config.yaml
balance_bias: false
head_dim: 32
norm_place: "pre"
attn_scale: 0.177
tie_embeddings: false
init: "normal"
init_std_up: 0.0327
lr: 0.0109
weight_decay: 0.04
lr_head: 0.00694
warmup_steps: 50
seq_len: 1024
Below are experts of layer 7 (counted from 0) of a mixture-of-experts language model. Rows are named router (the router's row for the expert), down (a neuron's output weights, with its number) and show model dimensions 0-223. Each number is 128 + 24 x the weight over its row's rms, rounded and kept within 0 to 255. Numbers have three digits each.
After each expert's rows: "raises" lists some tokens whose logits its average output raises strongly, later layers aside. This comes from a sample of Wikipedia text that the model never trained on.

# expert 28
router:109122165119157142081127131116138145127126147133150120128139118131130166111112157125162131103096125144153114142133132065107091156132092132137138141202152107137154122111121145116129125141094134123109113132153128122144123134136153130146091151136107148098154158145102075176147159170129167160083124138126150119148131129111135148130121134126133140146113113171099136122145104123081122100145083115126092146121191086122115133131126075129155169120154132169146116120142131132111076132073106143141138179118110107112124139141111071157151168106139111155101158087170122133101128153150149169134148115101122180132141113109123184103088098118119124117103143136145141165117137144078168144154
down1:151148114136118115124125155115101150140135131143145119125080106157178155154141162099131150133151105113099164136104154137105140136133125083120127111090136156075110164154140084151133120123135139152091155135099100141142140140150079149115107145135116133171128129129139117139139148146095082118121173115090132153121137137118107127140185123091138140144111153104118111136123173129152114081091122099101163091126104100115146156098177115134139148131102147132078209169130130110110105107129144099178089146107132068136142145106178143111123145129166131139124147097081100099119080095125129145102113127175149109156129122130112098126118114112142132116155113100119100131130101156140123170135
down2:112134149083095147154130096139135104100122099121114103123133166112162132141124081085159124100145138131135120100164113160133136138102130130118078093121093113170083137104193099113133105127104105103140120137119073092148114109140154129140149161087122150084137155080142155109095128120134097132125139111141119143148116139112131170140150133126105115113110120118118155146124152110126148134128166143097112116095153143125137140140120125148178166102158104098172099131156092113092109124122105175147089124137116090128120131120124112125056119166184124131108105118193145152102088101149143098147121136111125115108112077105134143137107138142108166149136123142094145080123115173137123150109
down3:087101091134133167104110185114106124120132156103114151163092166137153146120121157148080123146136093194112109137152134085099156120130136138130149145119100096125133115189131153118120162104163121126132124170137148179121095120158101124137104112127099115165150127155108105105090143088136117105120113144117125136125120103114128110126103141160122161090133137135055166147118159146091157124069117135095113122134122144133149166103092143129111086149103162097137160117140142158136107131152136149088083180090072135140119108124111120097105135086095133130121138149120111110147140127142099128154172118136136137141153089150174124158140144147113115127115116112123115156111120170124130118129
down4:098129114132148082089145159160176076199113097166135134148104137078162122146095140100134149161129141119157157154104128085153112147134151112108116124122116092119121121157135110100107093163113136103146114130096105141142130131127134130094089104067155121100143095135128174124116095136146127144156126132120138127122128136111157155142146163159164135137179135147109128114145143121150133119150120090166111164152132159159161137137136134165129126134121103122160101089124207110125139107152118154134143124147145091143136119103108149156143154117103075115115107122134131118099090138085124111118079125168152118105136135137109153166109157110159140153137091122101072113106136128088120114130
down5:127125135119111139156126178099116121102126138144141113114166125121149135101116091119124132131102132147133104097118097099108156107133176131113141149096165155161132126136137134089108089167111123133131154156123152089093107129158149133177113182125131113151104160116120130088105119109107094147125128139168101090135132114125136105092184113154138119178117117161134151111190098156163143138134146133142113162121132154095122128163115114108136116126051114147121143096181077111123094169129081093130103120145109144164166126107166143119086131097089129131145107167152118141094119148076102119149147162108109127116148135160107142128166139109144117138095097115134147134117137152150110092140
down6:156154132111172148090125112161068168109087111181088133132133124135151141119104129130114117127080099127140111142106111142119132082123142097125152165126124109148157116196097142164136135148119133148082150128094126140146142160135118091170119133129113105146134121147137133163109123156148154119121141123145120108144136153138128151087161133152127078115137127120118137088148148145163123164131147108082114134165077134123148157131150107097104161126090128161069141112114128137117140112109091134132082122139163121158150103111129098123131155143123102158119110119140125156170118165107191096148107154144124142160160142137126115132121190131099104149123146120114141169196123167097146131119
raises: " ", " the", " a", " an"

# expert 32
router:113169151126148153127134137120080156135143164125156084165108100130159152121117137150107132073161161148149166182083125131147121100131110139111131144144134117166102123088112112136116115156126151151117116153155082089140134126086127138134130113142132127121155133147145172118111144123125112119076160144119084087141112100104167130080134125126175133168077143116116135126155112128112125151144064166134130118085138137144168121130149107119144169138153103143159147112125169129164117123083133101120149119170117103088157139160137140176101163173131112146140116100108082125144169119145163136106123106094137145110142144151089113103101126124113116123089137176083110125113121125138119134127
down1:142123093124091124169148118106123135159104078134119115117106087158151111136106124156135141117120121114130154137120122128112139160124166140111141157139134157211136093136142101160147112143104125127163118143172073127152051151103122113145101078130114112156103130122104117118166128161096090116134119123100122144103161137121138144123130125122121088131125171123111154143093104151160144127119113142130128115150128128136173155120094128144126123131101124156134098120155139141158128135061098069127134089101107154155107184102146122138112106120179142078171086132110109145113107128151116115117175108125144116086126131149119133137112163127147140093133100152129100131133106140126075081164
down2:136129144122136135135142117166137116136134125166114104114129130119132127131158129105094123092131106090133152143144096173119131117155160116119081166116086148221111107134147131125076097100134111120152105112109130149103154163102114166120086113103104112174140116156142167125144123136132124087140093134151120175094137114119145154111093084103139082109102157104173123153114168111105109132128110147144125098112118179119153116150127141106102121169101103115103186116121097171107122129137152109123114152107109179117140110138137146130143142109129144146128094125112144184123145119180159103105134118124103152133088114102095119119161123112143113121127100112161103134171133068169126127117
down3:090104167092142127118181125131134089096147140115101106147146103127133174103118157116153154121130113128113087143106146128100118109084124080176156138147131141082109117108137154104137123140164124127148119120178071157131111110115134096128121135144138138115150095141141144150109115166118147150083109124096088123105146109099126125093140119150121121157177145146067113114142138158148102125154134123136154134127148109139130094102119153144132145105126130146116163128130125114163123117096103166119123147155124088175104125088171112120117156133118138090126141112171082093116135159132120112126139117121090169142117090098159194146136066134119087138142114161108116106152095102128140072127
down4:156136172131143137111138116144164120154116109142145124107079163086165134108131121111114101103139161151116131146089124140127104134113127153117121122138103129155114165133152128137147149137141119119133122104164140145097126132174127105154156142154125138135100198135118129083118111131098135142127152176110139107166117142128167085147158055108141122113139129129171196090098159113145166109079150116061131122177134147111136125131146184113139158114104072099112125121158135151137113135155137137105125146122128092086109127128162127114143122101092161150143147089129136155120143142135082168144110149101108160096151132141126134084119121157134118117156144155134133115192130104122139108151
down5:116182162140135128178104155061123144161119132166113096179138092125145105154145132139176092134163116141139126136124131092157137131068172112145116124072097104159108102116122117126105151172146116130113111108120150119155143136129167130119158111128120132101168071133157162110102111141058151131104153083116133150139158125132140097150131087113072100148108135151162108102160120149135127117129100109132137148113109145129120105142110123111143125128164179111121184184164116122145151102104138095121102112148120103132133114135149164116114139100071131110084137110132132149097120119113152103146102096125129110109104109127120132135138130123144134138129076126106144100129115138133138096145
down6:099094095121154087091160158141143140109126155106141172069174124137120146144123112117143121109133124131171103131160077149142152104093070133109112185133123124124125145080139125141169126124127141138134129179125135105079149110128115089142153125128120109145117120194104109112104128146140118105150108147121154102109083146122170159125145157109159150129124119169132121136135148149135129105147121109159158141128154114119142139118117077120101119164164067156154110154111126096123133131093122137185128127109156064117171097083136147145153102146110155126117102125147120136137108129138138104150107113101131134149110157081133113114147114101089143088116114114093094122142146101159129116096
raises: "\n", " In", " The", " However", " It", " This"

# expert 61
router:147121169130130178101124130117124138164128143119129141139132142114113123141087141145122128104143126172160116139133119093106117129153103152089148134136130142077164122126110120146101159125134144154154081139145144105129116144092140149122155143170107162076100159156098097161156136127165152151103157150127132091136149133116134077104142134117195156158114151118149134135121124065105161087155081188126097131076121112123167106123160092117134129149148170128147101141148141138132108142108072149130130129155111118068130123130128118125177107104137099143113162134130114141102172136148114130083096128137151158101118108176099134091128122100123115081112151171100129116107134131141127132118
down2:117134071102123125117102149118094128123135126112119136159136156096149100103122112125116090116116127143167122119155124121117148105111112143135129163159100133104144128136122133130131161101173165142093155114164122112109136153111116156126148112137106151105105090158133151077136109124182134121153134114151112135153122142104077097122108121141127089137126094169123112160134126090122118132123093174144118139088126101126115158142100099115157162098149150160126116162094129106094129132131143174154098109110124083102099145084117131118123152099129128161143088145112150125121074064193139150145088115130143163159136139126164099135172093121110154125099128200134125150128148132107185161126
down3:143103138153142122089141138146108126158101079129133155073095127103107160148126137096111110158160104104164128134079114143114136130124114067107105133142123128173085104111157156126139098138081131112100122145120161161106144144115153075157110106102104106131129164167134144142085144148137116145102120126121136100184110092115133161126117164115126154112177164105146140115127106126096094096108161136097137132117154142122134124102119121139111112144146097146138120126124119127124126125127195173121114134149150106158098109142164148107133145110130084152188134098135116147108071145110113126104126147110153137135143142111072127132132142091157160086094092097116142122148132150120164121176
down4:118168112119106130148127123141078074144096121167116109132160135129116137098068144159115096138098153102164108144118112130065101122143091139116106129170104156175082129165141140102152120146106106116115163122123135131111106139171149130098136165111130166108065129121163101171110126142137156147093075107152165142132120165142145129145137109071153100101119155122109127122113141131168128141147170125111117136126148120123163109152172117117139125122131135120114143103148135135107133161131156106131116114161124227094143131138154155120122141119117146113108134145114101137104115154148112118117149092167124106143136131122143161115138141092114159143151160135134110118143146059094122123120
down5:129122132131120112143143153092167165147086109131113135099106150122161107129093108132103135122115146126119142163085113110126115134142118150111095127155147144085083171124115103113146135162095136084146139142157141098138142133126178122105199112165116124145117123136169144168155140179107157099136138134154128182118142109109110089150157112109113123148140122111072141131099150153162160093148094153129123119124113112140123117116121092139101103118194124110104148100116106137135162085114109134159181099097152158127136164094093145172138105079156178115171115124137120122103108123121152133122133124150148123152183084124118143135109140115087128147132158116110127100113101111103124150130
down6:106120102116125151150151093165102128066142126157112072122125173154146120123140110108133132106161126130129150085140119135126115100146143133130150159128138108107099124132099108095089124091113120134132139123083098111083177163100126146134103110103134176120084114157120119134128114160123115120155155119112148099120108113077150133109147146118077077121136100189121126096101127124111168092104116151136114134129153096113129121146148125117173124081148147164148137166101143114132117117119116156158156153118117078131113119155102149134175149143094109098133143179159134128141101083126096152131123163116092078110102155087162108159117117134138135112114129127125132150095156141183105125120
down7:115139138133118108091105128162088137104103152172144152122119143126136140167102132111090151127097117144145152137101188169154115111126117163165138101101164133176144157121185118114139125124096167145130117142126141155130058119148097141148100113102119129154129136151135089095089111146118123155137168085142118097107100160121156148107132126186159096141141102108093111162115112140138152083138145166096117128131125178136126082153142125150135141154133116140136120156152159102128146163098165111139114134138129120112183163081109120142144114118129091086131134134181139100129109114111138127180158134122104127127154148138145168116085150143086142110133177115147148114141138115130111112109
raises: "W", "S", "In", "R", "Co", "D"

# expert 57
router:099137103119117140123127111171057139146163145148130148138164121143111116100111132127116134137163113203145142096055133102129112176111111110139124124117124117140152147108111140137113111123106126146141129130166115115117181139113136138118124152151154117142173161188077100118144130137138167125087144115151129101152129118132145105111137132088118111113155171112129154135158110137118159076143122141090108127099159105071166105152137117125120134097174139145143080107153153114133140099130112146095117118120107130135144104113124100124133103119121156147129125121138103194127148158170130145083141103125140130109127116126090121138089112107110137110121122126069101196134142127144168101170
down0:153112155116158117135111128137135134092105122075068107140131140128118107105136133155090120151149088125109085127139105097110099119109127123123155101119108132088151146075103096123148113116144073123117154093127114149153054141103127111201124106079167151142137147140101159115148131102122123107147140113116104122096106145120152116143172144178166158148139149093147111153120129106129098154121112093101109131110113130095126150124118097117165102139100148105136147123105155165084117102146111126122120150127117134144159132158122179109113068128089146138134180124143146163116123121121120125118125083166106136110090147128125143141125127117111142140154158133095133118198137156140168139117
down1:091113123130101136170149127136175118160153127118187096092150126124125130107182116104088125135130174124123129096148152190117105136117134133115125149146133142111080146158131157136121135122129116131126123110137096170114130135150092134088098122136145107099136110156121116092134128163127121159159106118164165131106162072115137136090129146177110159121107161109048129107122102094157159109146108130147133147125142130104153089162110118101155127125140094099154159123104113139089164130164117149131137115177125155111091142100104164108123112139138179151173155114138119093104119125143115081082140107147142135119113114119131129117168154117161063114130120134163136138111159132133127135148
down2:132109112180152134136124099153111154117127124171151119147152136162131114164136108159140093140107151111105149090132112107122122088131150149096080129103097131152179110146135154130139147114147123118162158107124131139170123122156135131087070105155125112105128126141181090137118119143094144126169120109134087124110135101137138094126104103127119095113137099124127113125112077142148138104127139126125158115159163125114139100116158106129121151159178116134107129133109136113127138131169142168169154142114155146127137164130109132156117149095157143099146099151152049145132134118116112097139114103103135118139140135061109138119136137107122171068153157200140108119105113138134147050141
down3:122123172143110128117116131133143120130112126122108147162126131150147121099160092085078113160139119121142106114165135083109074130155123162120148129080118132150132152144101133136123129089132129145130126127144153101115121146114090125124162149131116083142160145136173167108155144150155129122124092119147086122179138162192119103122074138165119109142152138076115145122143128162110150147065117125143129089154099127144147138103114104119127118120149152123108154140118108117126143134140187111123115147111129118114079104128134163131072164188147118091102113121150131085137103093155129142191091146153072147179090120136125123148115156124120119122117135120123098101113155092141119123139
down4:074128123127158131123119146156147153091118131105112145142138150162137111106102133150162116139114131122081162145105098122140125092145147085146106145134153146141121122127122123120117117091138110117122118122095110090112110109089184140161136090142134160160098150125122129132151124104162181125094138102157117117080108130113112096188157113148111145143127130148163143124109101146151164109136110097162120101159161102154104100120121158157151143132049063087114130150135129082157112140105144122153130132155140203162142116159163093130118131153099114134110128090150129125103140119192157162146133144135119138118108136143101163137165124115151120128078151128145127118113121116114097103132
down5:164077155140121081081119134186091117165108118116120099100129123125119139114170117144102126112099122132115121133148147148121159132164119108113109125113122147108104097146152132113102114162126119137136130116102128124087099092136194114096143106130098109120156102103155112131125133149124106130146091134141135113078135188111104142132117155168190148107095166141130135186133088140135125129137126156147127125152146127120120134048111117129134094109120146129085138208100130112151127085117140129121080113120109109143116145126130119104121095190167139124129163130142158091123136091148104084113145149120132131129136158095129104121099131097141142120162151136119153089118118154114104103142
raises: " and", " ", "-", " in", ","

# expert 29
router:117164169146179159109116093168108127118133125152158146122121141184141150141098122108140124109133160118120162162118087096122112155139115123126134128173139093132139130118110124103085139140090151126133104171133107134122128101105136143138146147137097155094189139123103139190133146172127131119154125128142153150128128111134149125125159107145156097167132132122165109120102111128108132144175110169108088128107114074142111124088136116113169135098158133162162130136138135140135082098077108127122124143146129139092145139136081095129156152099138116128095133088152121149107140151185113131099083114085103144087167153145129162079107108128091130123100136136133100157129145146125161111172
down10:118055134108101114130158151134178154140134142133109150062103162108124143114164116119133108100153127139178137153124123124112139130122141144120123156133102135125113108123131131153096122098178141169138134109125127104127132138128116133145151158129108173146096106153090139112087118102141136134191146166094159125174144125073089108093143143162086098157145109098137164138124096146089109129092164136103138120126094132120124104132073101142131114104102123107129123076166108138133092140140149161113135133116102094109108101169101116164120088085104112126119176099125129151131134113159147123098121123108147144103127159174105114116131095132140114153113155129112107144145111064144105135131
down11:192145111153149125130096113072137114103148173114101149109111128057149116129133117164140073089123115115143135135149122110119117119129162124084143171126114135131162108129137131114121122124151099157131094134112103150156121133151109144112100128110082139120139122166120168113158158123138148132110120128114109164120078163155119120138083101133152104125146167148101122110095104098120115113120099123125104137130154154127105128136074159133107088106132155136139167128178096110151186150112119132129122092124157164111110147167128130158132137125113122120110139157097155155113082084112124113128138091231142126111138116152113132149118090159121149078131142117117113148142103130130127122101
down12:097124139139123162142138101127111126137088151172094132127090137165106116147115153105124115168120144132132140120158113111136148114096122118080114144121136139177108143131122114121135124123152106085147147124138060074117100117181157131114115118161102137125129088097117163152128145109139140137173160141111119097128122078090102170115103144116139164120119161122108125084126122078145162171132135150146154116103155107136132129121113118093143169127151151135108144134165161109130162097131148146149151171158172172128136092134137120136154082124119132123131096165084091135091097120074146119137116113114114114144175150134147143125162177128137077118138142111106090162132092095146144113121
down13:122132138144093127133127126109130121109122127134090121123117132157100103133118143182143099150151103112161154113126090134131166142092111136116143170121116111136129160142134094159125150127142106092056144122132124106146124176131127138129140124100170136120114130132117105093137108126156138097140126144090102101138093131105170118097094156135124089153094166098142150113126155104116098134131121137120139125125135142130154117116107092132082146137125087086118132127128172103155141105118145133132084121110101021118109154134151099128109140170089135152157122109159140042139120140121138126136127097099111155148081118114107165101100177105120162128141139155151172148137144096159162115139
down14:132146104152167148124108121104125125117097076135114159108116164146067180154092125134147130149111118126135116145109119161177129165135117144146146154151142144167103097112101100112097121167166127106107163148170117163124121160146084121129146118139112115111120106148125133120090150151091123111137182133099117162107132126107143089123108127168101108129158126094118153179111149121162160130167158115109135109105134120094177150127151132120154149153170143153149129124125108087147127120119099162156130106119143077129162124129132134084109102123130142120131128108199125182162162128137086099118124129174148093149087150109113114171127161145143113136116088139137122135144106108111103124138
down15:118167120093152137128143126154137121117162111118105122136125137129148140168145107127136127142130191200135118108137120175117126113110161104118094133109138108142099102146166162118155164131143135091118154139158107163170124115105163121131119135170189115148148176125151127063150144140136109144138125111160109136120110130105113136112145105136158097139109139112122118114121095122118143150128134124168108089150122089139079090127147149101118127132151111173140103120133125139103145119098140091102135146130148166135138162078117070166141137155098129123092103141114146126095116130120137121122105175161131128138129151126101160093139187143148136119122159093162156142171116179076154102166
raises: " the", " ", " a"

# expert 0
router:128159099162125135114130094148108127101128153099127182172136091169133135132120144153127149116125160175138125140103123133125092178126114128107120098152126110104144141121162091174098168112104137116142116161173135125111146104046143130121114149174139124120123118120130107102110160122145130114143109152146117118114091097132127105118152133105133187141131196133097150141126140090078122126128134146093075112102156135084110124144114120160126133115136108132150125155162135131168098095124085145081151132167109148116150136119123109143102146171127143136141135095120127134123157178134151170161144087135138152111092148131079129122134109107134152159137124163126164105114195115124148117137
down0:102096125117120106121127098117156098092137211141105111151114130145147127190147142168112177143111123122117106152128147101129145121107132145178151151155132183130123163101102130140131131126124121125161130161121102112179149159173158123101103100111083129133041188171168079144104136091114132141129130131156132130128164099120104126122122132138127168142139132175154100113134145122148102139099158077122142136114139118119100127165117117103078143091121104141132118110129088113135120122094116120129091101152171106097151120149111124146159143142092113106123142124135137143119118151128103077155130151117154087133096114129125143108100117118132129166130103123161108103144123132126160125114
down1:102157149149089133163138129147114101112150109138096147138100170092123091146123124117142165118138148133090103158136133108137113147155093084130129148067137113178143081108160100135110097156166170177109148128093092109119126149088111110082101130096112132125175160142118139123171144141161114138102120158140112102124137126180147158140159132104159122100159117158107107122117134088141131141121115166110127171097130134127129121144149161139114151126129131141110166107085127148120134145113150104130142171136133081131127136129153127108088103150123145091072118138125134124145135097103152062122136144132140164138158156152104117137125109082162134153095118115169173162154156125133111131125
down2:097090103132106118091097119158167104086092177165123136117079107131142126142137118117135122128113152141118154134141161129132177121166165174141106138177126134101112100169127151179117082120092126089130099118134147141124120114128099152119143141137083107142105151127159156084116083180128130081140106113152126084103126107133104123108083120156163135133095146131114089114085122138149124109153129109146146162148126127115142169175119149131113116111155129135131106131151100083123097124163147122124144072138137141187140110130136119140172130133079152130130127154119150099144146138157123156135100106145120159112112136110099144148131092122163091144137108152170150171137118154127127134172
down3:144148137116143108140121141122127076105114131148145116152133110125151147118125131114101163127138112153140088102088117119128150161129119102138133139069132176139097131121135171100126128164082095154157134118110078136153091153119129108115127145145138115108144108110077170136127124109103156143181184113110111160109092132104143119170152089137117111111136131151168141120123093139165149147117140118181108140140146129206107094177145153130145109104122153076123119149113104138128124145089138137137113156130117139144108165074154147121089140112157107131084140112134152146101121116134101101101127105100134107130157119147115128130131102162113142136191120101154086154085147167142154123154
down4:104148104153101142157146117131120127136082130178117098106126113141086150143146165114117121106086104110110112142111091147116126130119141124140124093133162156109082156106148177096127154163078107140140129103169146127116111147113148106145101084070140132167104090143135104156154123129134141122171121075153137093141124104110149098132087091135123128141146095145145131138131169136105113135115157130109097180129119119088138153148147120135143118127143158127150134136182146103107166113145123141115151117122169119114167097111122105112095122116096136081170129185105129136160108125113118124205127146096122143172148095141125134152153117131106118136127125151120119147115121125058132176124
down5:144086130118136140103111134153129122131079131099108073173137147150128119121116135130178122130136160119119134135157113145118124149103082164132137143135121143079070145090100103104102183109138141073116105108119123110107125145116109103125116154123115148121127134130100098128130090117147170139151137166100057131111158097150143139196103084107122101126082131127091137145166161123116146089113143122127142096180121106079167095164159078152173123071126134109117135095124104100127146133113104135126146137116115084151143123105091154133132137091129146125131133141111165124135138129119111110145170138139149142145124133113157135114147151152094141110144110114145131116083132085153140104107
raises: "ar", "o", "ac"

# expert 30
router:095164117143141135108095108118093147136139133132148132117168113123161129107119155163125145118157128133137111164130116130111116149097131132135161112109148125109121134070163129136087100119132116110118124125127118114170167156119152146134115141129168142113112144135164122135112108135135150176129119151090162102104090106147148127072161144089138130123132150116064146110125126142092116104132135151157136144090131114132145109093144141143142126104174138125105171122127147136201107106133135149083134114112096119089119154205122100117093130143160132118137132125137122141099171121145155116078123138148156173084160154197085156126120160081116176129118096137111090119108130103103150099133
down0:117111156152166138116145128133138100147140113157082144112110142132142139141118175114136090119081094144097144070124136161148148100140115142135100094079153145105118107195135106119132088098080139126120137104120098099111158136163119126179188128182121134110166104178122134116113157115094125124158179143154150154106138148114117120120121128094099169073128135111106128155129136164145117136158114147163156090129161108174151115155167128100108151096095121103150130108126122153123152114131157140136133109128127125137160122088113127123141115125106120111109103144115116135118171143127117170150107145178121125123097137145116122103106152103078112097158137132142115158147115121178114153161
down1:106178127106141127118153162142154186137108131121106111162128125135168161112143142113177131122096142108117151120091091120147075065105136092147122157141152133119160143094137115132134131160134148090095093160131169115156126104173138124126137171144121092163156118137099129135102122129098116111138109116107111124115127092096098075124105118114119151144138106139140131143153141128131077118127154160104085118135117142107126161160152118089152156096139149151096159105124120131085128076128140122146081125125155104150160147083127145129190099107109144140115086138123121115086116159147117091162149086114140091131108097103163181136109145136134114113124152149120119127129138097086133118118
down2:155148100152145139093170151173103148150080128106112100145145114136104113116085090164136116149134124135086144107104137127166107113179145157148141167174126167138098097134119132114125155128137145097163198136113167110165124129147094104120123130131108112122115146127095125122170114115097099129145113128159110112130140090130110128107154119128107124149145094149129146166138186130105134139089114133154135137140085113188134127167087120124104127150146076134106123133131072113096106145108104115148100117091125124139120070095133122139155137142145137132118114133117168134138134131112150126113175163134128121112142116130112150127145148095131103160086096127167135149110097113136051113165
down3:094148117168113126126164161105121130142123082153120146151135126112134130122096120089110110140105118153168085134122131141158133136124129140150104140099134160140132119168149188118139130123163156152085132154090148129129101155135089134124122121147129100106073141152149126102141131170150139143102105069173083114144141149106128095125123157144156064130113076106106158130154127125176101157153134094110100118137125146107127118176142106128146108131146098114075140160138153135152091094110095163114147126141124159188136159165111121134094107121104110127124114147133130125089150106126161113146119145100113122121106081110125124116163141130120118195125122090133149126109145134116060131150
down4:124126101083103140160087172126135113096166105120092137144123144138137179130172133141104107144135132126115124141123148144135111105133100136126123106112143106087126118121171122132157150099146155141143138131173100179134117104116107139146088162083131162186142101120133114147103117095188146101112119155134136096103158174155136126110109144124101127151148151145100129150123151120130132111121175124130147116074143145143135108097142132113191099108146103160166133137107145113147149122104129079097146135135113167104131100129123152116087149129168116160113100096141147082192121182078116111137143150130114139069086162110134143116133157117105136110130138128133108114166109161136113116122
down5:118119128144118112158083127135134136137133190104110119105093132092088091101089147164072129101110129111108152130135113124088114152120139134135136162109090081126128119140140134126124100123147111135141077102149124133122098163140129141137137118105088138153128144100128147100088097125148120103117126153086103130125137118101104151133112099142142141081139098161129113116148093112143156132113125135126156140127117106126140134117149113107113116139137136137079134149140150122153072121120139187113158091152073194146180125085130124128125164129113121103144085138106115167113137091103078089148143139076148100140110162102147143127129148115082129170087163192141122163136125135113134157133
raises: " in", " and", "s", ",", " ", "-"

# expert 20
router:121122127145153138146117136131117139137165120100171139121165118129152148178116113149127118102138123107142137143076112118129110146086120112126109096101128132133162123117120132146115117151119142200124116129129107082161147106119146165133140161100110156127086131149124117145130161099116130157090113146105132100141136120143101127126134127103093170164123111123070121113130121059109122126136140173142132163087105118097173074100162111153144104114134194167115101183139131138123129114059119120091135128204144118118147155145125107144148173132165116122128139087168120143137157163154141139130137105134120156117125126134128132104080150096147168139129121173106079128135117132140110121118
down2:162084123114143124086159121163092099142120085113128123093143116157117139156118081111092106121181134146144146097124150146109159110078121117143147166170136143127115116130120154133127142117147087090105149128089141142119092073126104134144117127100088147150202090137102111084180102141113139123141148130185135112117108099162136121159098146164132086109150131139112109156155146152084087113132163124157176112134115139165166133127126138138095107116109143093131126114127105119091129109101139130146144076118101107092090103122113097117137146133100122138085142154159128107143118103127141114139116135108169084112133145164123113125164148121083114146135140159109136107111143124119118145148
down3:126132110084118141112164101144116143131154126090085123113117165158148133110114147096145117180145090118135132098155115137127115152127118107101143095120177119177158130107121123092155116158109101162145132119128099105142095167115117107080159162102117140165112074111126158145169120126138109123123181118125117108166104163155143154161129086144126144129093169115125089112134118175120138133146102105157144100099100092114110103121106106098139106112139097094132127124128126150165122107147118118149148079127164129146113130158131121157102091123111123117175077130115146122150063162108140103152171121089121140138137107160157136102161124089122159104152149158134121111096120078133121125123
down4:125133145116144144147141141167116137132132129116117118128112124117101164162091100117166115162147169126160100150146148176135111166122117151129136152114175146144155097136109142163107117125153105139153116096125146119138137099165085119078121077175161154104106097112130185137097145155121107123107121151103154150112077125108126146166137112126124090113141156089162130122138138105179161117108131117139109103137115212125156130131110084112107131123103117110120143189143173145105100124118133134096119099161108164198094131096143107094112131135122143097109100129118065137093121117141119155155114114108155126139090135116122117144132147149136162138154121116117114124157109173136118139130
down5:119146094157126115114158138172131159109139097165148109138100128108116151151107098125114151146093151122150107145155128153143131131101133148113104136142120151158146159157093122110142070129155114146115103073117108188082140105191142112114131153127133123116136098153112138119146124119127118154158126109143146132159166077153123143107135151101119131159142104130164098134144120108139161128138096115088130147142112140139174099126129121084103108082131133130098096117167119147195122165105131110138124149127120167130158125135132101131122135139120121126124114120093097171138095061145141120132202130108094129137106164146136149107151119137133117083102160150196103141114141120147141086093
down6:170120186091098162131162136108129156152089160136109117121127124140141145131076087167116159178128111155129119084173121126114103156135123085163132134135100113144157130122136162122131109091121167120144126135173131110161151131163148139077137124163139109127115108125112115128148154119103100135099142142158116170144124112132139129157109135112093128135118134146123129125126110107140125114142136172112159126098120142139156108152133131100143137159188115139053114146165098153093093168108104124132137102115168140081154079121118110136162155100142113112142150121133120153102111162115105133120120138124115119124110181087108116141127112107158146148173113160145152169114134101102162109065
down7:144133104119128137144113147135078101146113146104137103165086136159088111127119111100194114123089131145112145112099158126117149097125085132137098157076151081139121071124121128128136174116146176132170130183129174120151107109124118096143182120121156147145171094137131112154153119138168150139124100107101147134156165107083108083125157116150142112133156122088136118186132135161118109134154140122144127122128145114088141126133076147146072117144101113118107172100153138135133112101093161093139108159091138080080120135130107121113160153116122090113132141136118141099118157148096107092138113129146162132114138124120104117120111151121103159141110121129114154142106109109108118119106
raises: "0", "1", "2", "4", "3", "8"